From a checkpoint of a small mixture-of-experts model trained on Wikipedia.
Experts: 32 experts in each of 17 layers, 64 dReLU neurons an expert, 2 picks a token, a softmax router.
Training: 261M tokens, 7966 steps.
Below are experts of layer 12 (counted from 0) of a mixture-of-experts language model. Rows are named router (the router's row for the expert), gate (a neuron's input weights, with its number), up (a neuron's input weights, with its number), down (a neuron's output weights, with its number) and show model dimensions 0-191. Each number is 128 + 24 x the weight over its row's rms, rounded and kept within 0 to 255. Numbers have three digits each.
After each expert's rows: "comes after" lists some tokens at least twice as common just before its tokens as in all text; "gets" lists some tokens that make up at least twice as much of what it gets as of all text. This comes from a sample of Wikipedia text that the model never trained on. Tokens count by the router's weight.

# expert 29
router:123113164119123123110150158143116166185126074113117117136138127157159160135137109136126149090161091111139152170134138136147142148180169180116107131136094099161156106141152132139120095132103118149156160103114142125114081104048119109175099161109095161116141127104131122133131123160112146127156129135108156151119117135149117144119129091162137120143097138189152150115120136117175110147140136151148097133117096115098082118132119119146126133141096169122100176165130131098132133117164116090117146120150176119097158130126119109108123120143129127134166098137183125119149156085150122131
gate0:116132158142133124135132136148091134157108139138164131134143129117118205152096173113116113141144119103135123146142077160158109156154120139089154090152111110158147076126144174141154111069172113151146155082135114150148119137092127160120128128119112124122171156138111123119135148114150154114114114102142152121135166102137098139107142099212150127155114107212110096131118136131118123151181106128091143151144118138138128127157117103106111116078134133116131148143102117164138130121124108101123111121135132119131109128116119142163131167131083130160113177116131130115118177154090118135
up0:164114179137129084110121139144107126156132171151161118134126152121101207136095119109127133119122130130147128129115098177144129155161144132102137109117114119151152103131144150139183098104155126140126161072145122102102119165087154156097093130142137112173155168150148135104099156095116133119111137123155156127096122146168102148110167135171171158170092122182113080143118128142105133123159096130119136139132128168132106137111088129114100091077132139135133146113108122126087113154132122132080135147092136152133115135109134129132148186143107104170126138141140134150112143147110131149
down0:171112100122116147107129167132138123161157178101126141132163105135128088158150127139204152126126146159129111134098153151148118116101107094131166132129095114141089149116153152099136109140143134136120105137142099130137128119128143175135103134093148169114154149164161113124126141110087144118103091099134110126165124123109138137130123081135114160158132135156155128135165127121155128063113126107118140121106151133106142143093161128095113119146125146144076143138166126166104131121060115146128082135136140105133054146110160138134150111173147145106130122154157110124147128131186178116
comes after: " K", "ak", "k", " k", " Sh", "7"
gets: ".", " K", " n", "ak", "aw", " Sh"

# expert 17
router:157119128109129116093147129124101162154125127140128096087155100148153146128116122137089137135137088120137168154126137128135158134134125134102099120158105098174139115140140101155128075113114099161169178093115142140123113110120113101131095142129094156105157112120118164113143157157092163163203112148151144119145126150150152153102124129141141129175104159180159110123088133095162111142163122156108097109079129089103097139150138083093114116162110141146098132176135147129110123093138126124152150110157156092112165135086116120112154155137084127113142125131127124084114146122144129158
gate0:143094141152111167125150140140128110118125121144162142140130131086184147100114122115123188124127135135127120142100148091149094158149103126130139127114080146157093101134102136116081086108164113135161108114130121098107090130123138105146131107137119124130127102107151140150115130135126117146152127145095147129116147129138118133115150117120142178161130060135119111082119141090161081115111124179101081138100114165096087141080113088175124141121106124137039124158129120142119145155149125116139111119153126127170151091150133144130099173140171164151138141101132103090132121113138126148
up0:112111139143103158118134131141109126125132140150171158160138134125172136086133131119143195138133112133118108138098124090153148173090115130142147132113124147148112110100111132109095102094152133130150108119158120131110080103117177132158133104166126097105120126145134128144108094093133104154145138137115145106126141150150117155166142097141151153140143105144133123069119139072144073110092100200112102125082121177097103137093108087115120148147109149142103108146136123134118141138141124143118130118190126125185142093163134155141142166129172146147144146112168100104110128112119090148
down0:116093150119110115130136150152072126129110090148151122117117139106151124126122102118159124098094100135128132135133120146152125133162116128128129107132078108113095112097165153095104128094147178127109122118093091120123144110135143128143113127105128103125140110065092148109093103134099125112092169166135083141129117153143141104132146151099155106121080123077086167102172095131150136109144130133126122106132091184143159116084124134100135103124138101091146114133070131179126140104100125091143154147171081172150116101121131148179097156125153113122124147126106143157132162145151121133
comes after: " R", " r", " b", "0", " B", " m"
gets: "1", " m", " l", "9", " is", "te"

# expert 18
router:146105156098149114117163140131104154128155099144139098124143122138155120150117092131101119125124096075157141162090125146161150150143136145058086163171116107127120139123155147168136134129128093148172137100110141138116092133111153078145140160097114177140152130133129143183166191135094166136140126164099130147127128157131117141100160102161139112158143117144158120121112163110162119142143145162144107083076113101088106131120103137124101119132096132106100132171115149121121102109140132111163135129174184130120160133116097098147134127129089124120150124110138138108107161115143150136
gate0:121064108100175166080130125138073131112130074151147142161148133149101143151115133122101162133124140116156129174170099128165179113139127114111138134109106088145109139135131148125118134160070107133108108118113132082119132117106133122150103165126162162106114079158146139098141115148137129100135129113110135183125138162168164128097146173126145118128124120126106108122139123140152120109098102099105148124134143062089121150127151113125140100121136161163112132156139097127120128116087084114088104097120143159110101157150134099137153113125136107158137084157108145123153115091147145106
up0:133142102116159132104135102142093137131121082095160158156162107160100159139114126108128134118121161113160130140167099161185166102122106124136125153127125098124130158112147145121118119151063116099119107120101146087092142118112126092141115173114130139142133091158124135122114130135163146082144128135110142194111123158164159149118131170149156122101125118119110128112112075131152112114081113111080124140126168065103130153092142125144125106115119125124126134150151122135111130137114095127095108098097154169126117156133143115149153101134134170183132078164096138105124110101171133115
down0:120101148120079145130121160156160104155087132148133141129089169125110098128069091156134163139140114107105139105152177111098144089103105109148121117158114122113106084171111089162084121168107080104118135125121155115142127148151152154110102127170119152115107145093117112169092153130162092136107117132118105123095145106113138118133134108126144130093129142118131168158107137114130097123093098123108148136114121138127167146133134096096142153086119148134146143088125089129117096071120087134110199136099151137127102101142138094119099143115155134170134123156120169132131102117115143120
comes after: " was", " is", "-", " re", " are", " were"
gets: " a", "e", "es", " as", " an", "re"

# expert 25
router:132112138115149114111147137106108143158139093177160115121165086141140142131116087158122146106156090121153153132128161100160123138204179130084134119166107080121150105164147128158123140120112093147158142118094157136130108093099079077109117140125102165146104129106122138129155144136085154133157128136107132151160117155173135146090137085145129134161111167160143117119123152113150122127147123142122106094137122124107089097148126118129129158106090130127091128184150134124121127126199144120137142118153147109125174143100097108120156131137130106118142126107170159082143123112129154132
gate0:157149118099129087074121106115130144128146134161185126094141130139155136140067120134123093100140115134111121149124144095149166117108144135123097117160134083142140089138131118117176125104135151146159133132132131144131117102135161116158103145157125116134170108122142174113151101164121076153148138117166102143156175141168117134169116119144098162133131148135129116126144140155121104131132130114127106131125139130135132153143158137048099132156136159139156100152178116071124133075100148110127116102145108120150140079136121079135143172137115083153113091097149130123132107141118077122
up0:135162124108134076115139111114151131097119099168180121115157112154169121120080109134111093105131111143088162148145139100152148115082148134127126110163136109191150111132115129129147154096113118103167134154133102116148132121120172100116088159115147128147160139097142138119162097134139077156142145134187084145127128156159118107156087129124080147109123151131150131115138102148124117117114117098120112112158145109140166148147143136062119140170109114139149080145153132089109137099142171101099154101133110142161119106124132117159170155134129107121114105075160131125145120131122095107
down0:123128115123119107161131144165119163108128133089140093130114137080164086132124132106138135105098140105103118164127143160119115148154102096142125130138094138124155128114118105125135077123136095130099123135131159144120119109139169109103142100118129171162076051154156111138139131103154090122127133131108083110137109163104132106135157095124097113119105152131155160105125156114155139126113162159089126138130106116127191163115143070144107122134136099089163138153115128095154144144139087102117127130135075153152144163148151112124107132122121156068140114164082147161131105151086143107
comes after: " ", " |", ",", " (", " D", " T"
gets: "1", " ", "2", "8", "9", "3"

# expert 5
router:140115148116128123102162143129091149135121114181147132096161098139155160104116107139100139126144086120170153135131171101140122143179185136097133114160092101114138098175145109150120120114120088124148129105110143153122116087099087081113126149132109133123125123116125122141149143153076149134169113164116136153191102149160144144112128112148144143164097180161138129130100157103147127144138124143134125112126121137103069093133122118135133149096085135127087131177146134146117137123178162117134120122168153120105181132119106102128166115138120098115155112101161161094102138101115148126
gate0:128105183148131125136144166166119163169125102119082123146123059126127101137084118116139131188122127129133149142143109118126118121106140105158114108153132155132147108096087160169158109101135117137120121087118141114120129137088135101130158117103084119088132149118106098123145146100121142135131122119099097098140130128108078133124094128101183139136120062143159104130102143127088136117139088137142162100157095099173155066133106084147123136116113139107142134150121130104119132106091151099096164099111150106118163096128127145134125153146102103100133159128132150129115158112132134070
up0:122129155140139120124164132186122153150097101091081128152139066116140133099122086126168122160124108132138136127143099107102134110109140113132093071154127159092142141113109128172193119110097104130114130122108109084117144098110132090130184095146116133097124157098133097112154117078126142136150115131097131120152142147094093147144122125091169148119090101115152108136115133110108166140144097139112122110129098116126155049126126108144135115121098130103166132117101124124102111137102143126094170073097129136118162109124146145140143132122134096099118157142112147130108150085144105094
down0:088167127122113155151128152155148157090131123120124090159113155114141147131146140118145080133141150146113139072128104137125082104097111098115122119133159133156136111095114120116089140149164141174160168095130133087108139086126157130120117135180117122130116095154109084117132116132147135099086173157104112112089127117095104102142147126146102159139158093127094152087136079130119124150139115178107092149132072095124112117098134121116150151158145147114120120102187134109156107115101134153102140144129121129138162115123190115182129111125120135132145146152119123148169162142133130157
comes after: " ", " S", " F", "2", " C", " U"
gets: "2", "1", "4", "il", "C", "8"

# expert 22
router:134118134109136088083145149131104146163114106149164100094148094143146136129112093145115117112166092119137143134140146106161121151160179129071125104174117113127160123160136123145123127101127110149153143112117165165114099098134091099113119155127099151142113122089115119137154145169087148141168126139120137138178125170157160146116128101148147136150097181178146140137137132108155120124159132161134111114125094124115072112112126116141129155118086162100097118170127117125119123116187124112116126114170176105106165133112103112125164117140133094095140091114142140082127168120128157108
gate0:150136143084165116114152134145102115162149138128123138156102128165108123182174158143115085097149152126163143116154104123138136158156113133132144166135131096127159104179167104112134124140113133099105170162101113153115155101114155114115113132153116131156115138155148126104184111122137125084108155126096121140147085135113150210106116129159152122131130159156088116148161118119119141122126093107129117136123132147135137150116158110137131140116112147118147121116102111134126102155127099122126131066113105144116151100113144152087148136142141128130224110130128171175142112119171166126
up0:124148167131161118137132109110100088170135107111149143135096101131115111167145147145131094126139121137171134121183106103149130148164099105122107187162118114098161147144144095124133125162115107132121157140134110141094153104117169147102109143147089145138138147139106115084186140115127141106098142095119142116140129156120146178118107094161178119141138148163131143145185122120139160105147090097097159137120131146144134135102134133140114122090125132118100126102071125139131080141129111129105132106137107155114081090147125147104154138116113113138186141155139178169131108115137188114
down0:123080197124122139135128195147117121145160114114139128127103144128136113148120163092091125132117095101109121118108095129132137126123092144110124111069126142161137168084111148144100114120103164211158087125160102141133122162138132126112125123151090077142164099119132108120112096087124120148140102135143110101133111132129141163092182127136109128083105114157089138152144088132131122152154126160119140114122148153132084116175161101141096159135154109160165149126131171126132117150123134100152117134141113109112126134123146087164149116134135140119128126136126125096069109142147128090
comes after: " ", " L", " V", " Z", " the", " M"
gets: "1", " R", "0", "5", "u", "4"

# expert 27
router:130118144117154111095151140113087146171126117195160117119169075131160145135110106149118143127159082122143145142128166085146125138188165120086124116142110101113135091158144115137113126114123086143181137110107145149120098098093083088126135158140094151130113126101130125139155153136086148138171124155111129139171114152165147128107145083156128137156095161163147114113122150117152117125159118139133122115129117137114099121139123119129133137111089141107080135180148136103126124123194146123128147123161162111110164137106108101121146135152138085117143134098163159086146146109127156142
gate0:122138155160107135093107108138138131131083148120132134179109101153129126140187115145138092079132163102115095105124125179156136138115080119072135182102139108104128115128093113138119111141132168156137146107122108126138137155141081127135131171165097125107122084091088114143082154105104137174146110125091114131152137171094124127103142116130090097133122171133092144113126162120124138131151117124165083140136131123155112165109106103122124138139124128163161115126129101138191131125085132110133142094109149090135082115116169154080108139116167097124130138115150132123139119123154120147
up0:131159131184121107128101137129153144148089074128112133150129122132145133146123101124170125131146140102138111122123139140110139175108143119124105165162137101096093132119133126120126111114073162090105158111118109134137138142153133167151113162162094121116115129060063145129093116117095110151112104124111123097110124144136068150150131128146126111150109136127097142131152126108136088108152134087161137108111163131120167154108109152055111160085173147123096119109140129127158142141163156129172124142076116123142129108112136127103081142153148113162117126076160146110156120106146119156
down0:139105136142111101123137095121158105151133134149122144148099185157140119165109124123128111138130137117109189106139134142122115115145143134118138085121095144149114146136096109154101113109142128091108141153131081118126125157175159132118139078139133155161130168131138128093131084161156100146152110144103109112072129144168131143178133133130143138128143089131075109109177093115093154143139169127172155136079146137113077148108122136125092109133157107069134155138157089126124140153103073132124106149117096139138119113086101183102157087144129134113131125134151124125134107155141123102
comes after: "1", "2", " T", " C", "3", " c"
gets: "9", "0", "8", "6", "ar", "4"

# expert 21
router:150105146118133101116162119147106162168119100141111104112139088142147174126107100170104129108136112106166144141129140115127138146184156125098129134142116122119161121157133119152107110128105071120152143139138105185112103107126096121108143167129124157145135129123106122148119139151062151146158113137120113107184148179165106131066138125145140115142095154172134132135140135095165124142157126170135124128116113123096090099166105109121119121134086139108073131176127126110121125095157130113107121106152124134099152147110128136144172109127116105097168099108160154078101164095123155134
gate0:134117128099156076145155167147173150142163115167112154128084153126181129107140100108105130121133133149147115132119131137098147136161148112130110154145132135123156090124128141117089118134108136115151119138090174116106136138124107148104083181117096117110120161101084110122136127141078177127113108121117166170113142169158119089073104109112125137101146114154103100120129157124139124129152096162125152139108150136164106077123102105172103111085073108120123155103077156137136145076121173127110133097130099114134100130087132139122140131133130121138148140079123142123109154127133154143
up0:137150123092159058135164155153155158142143118163113169121117141156128180134138109123101131127136148139147106145147116130120146129172178146125078130142106148133150076118164138118106132168111125107150148142102160118112095150124118152097096166134101163122118165112108085123121120140070186095104115103124146139102148145147080132096094125121101122130127149136142111152141146131145112163165128121133130114118114147161120105120127095148121115074094105172127146109075145142136148087124131147124116127129110128151094140099159121125139135138126096138152149072093169150128187130132133137
down0:124127149132131104192126131081146146130135135131170110140130140131163149135106153134137129106142084154104139155125126108107148122164119147144098092108180116106135110112128124161090166107115144116132155092047160086108131120171111144117147141089146125103145115135119128119124077156095102122153171112153142119130161149149140177146123161145085140133188108120120108154144128120129153111099180106169137107138125136147114152133114097110131142146099118154139107168155141176109129089098132128115117127145104141169087120119128096099073141090141112117127133129122079159148140120126146142
comes after: " |", " H", " the", " Ch", "ch", " C"
gets: " ", "-", "2", "3", "re", "or"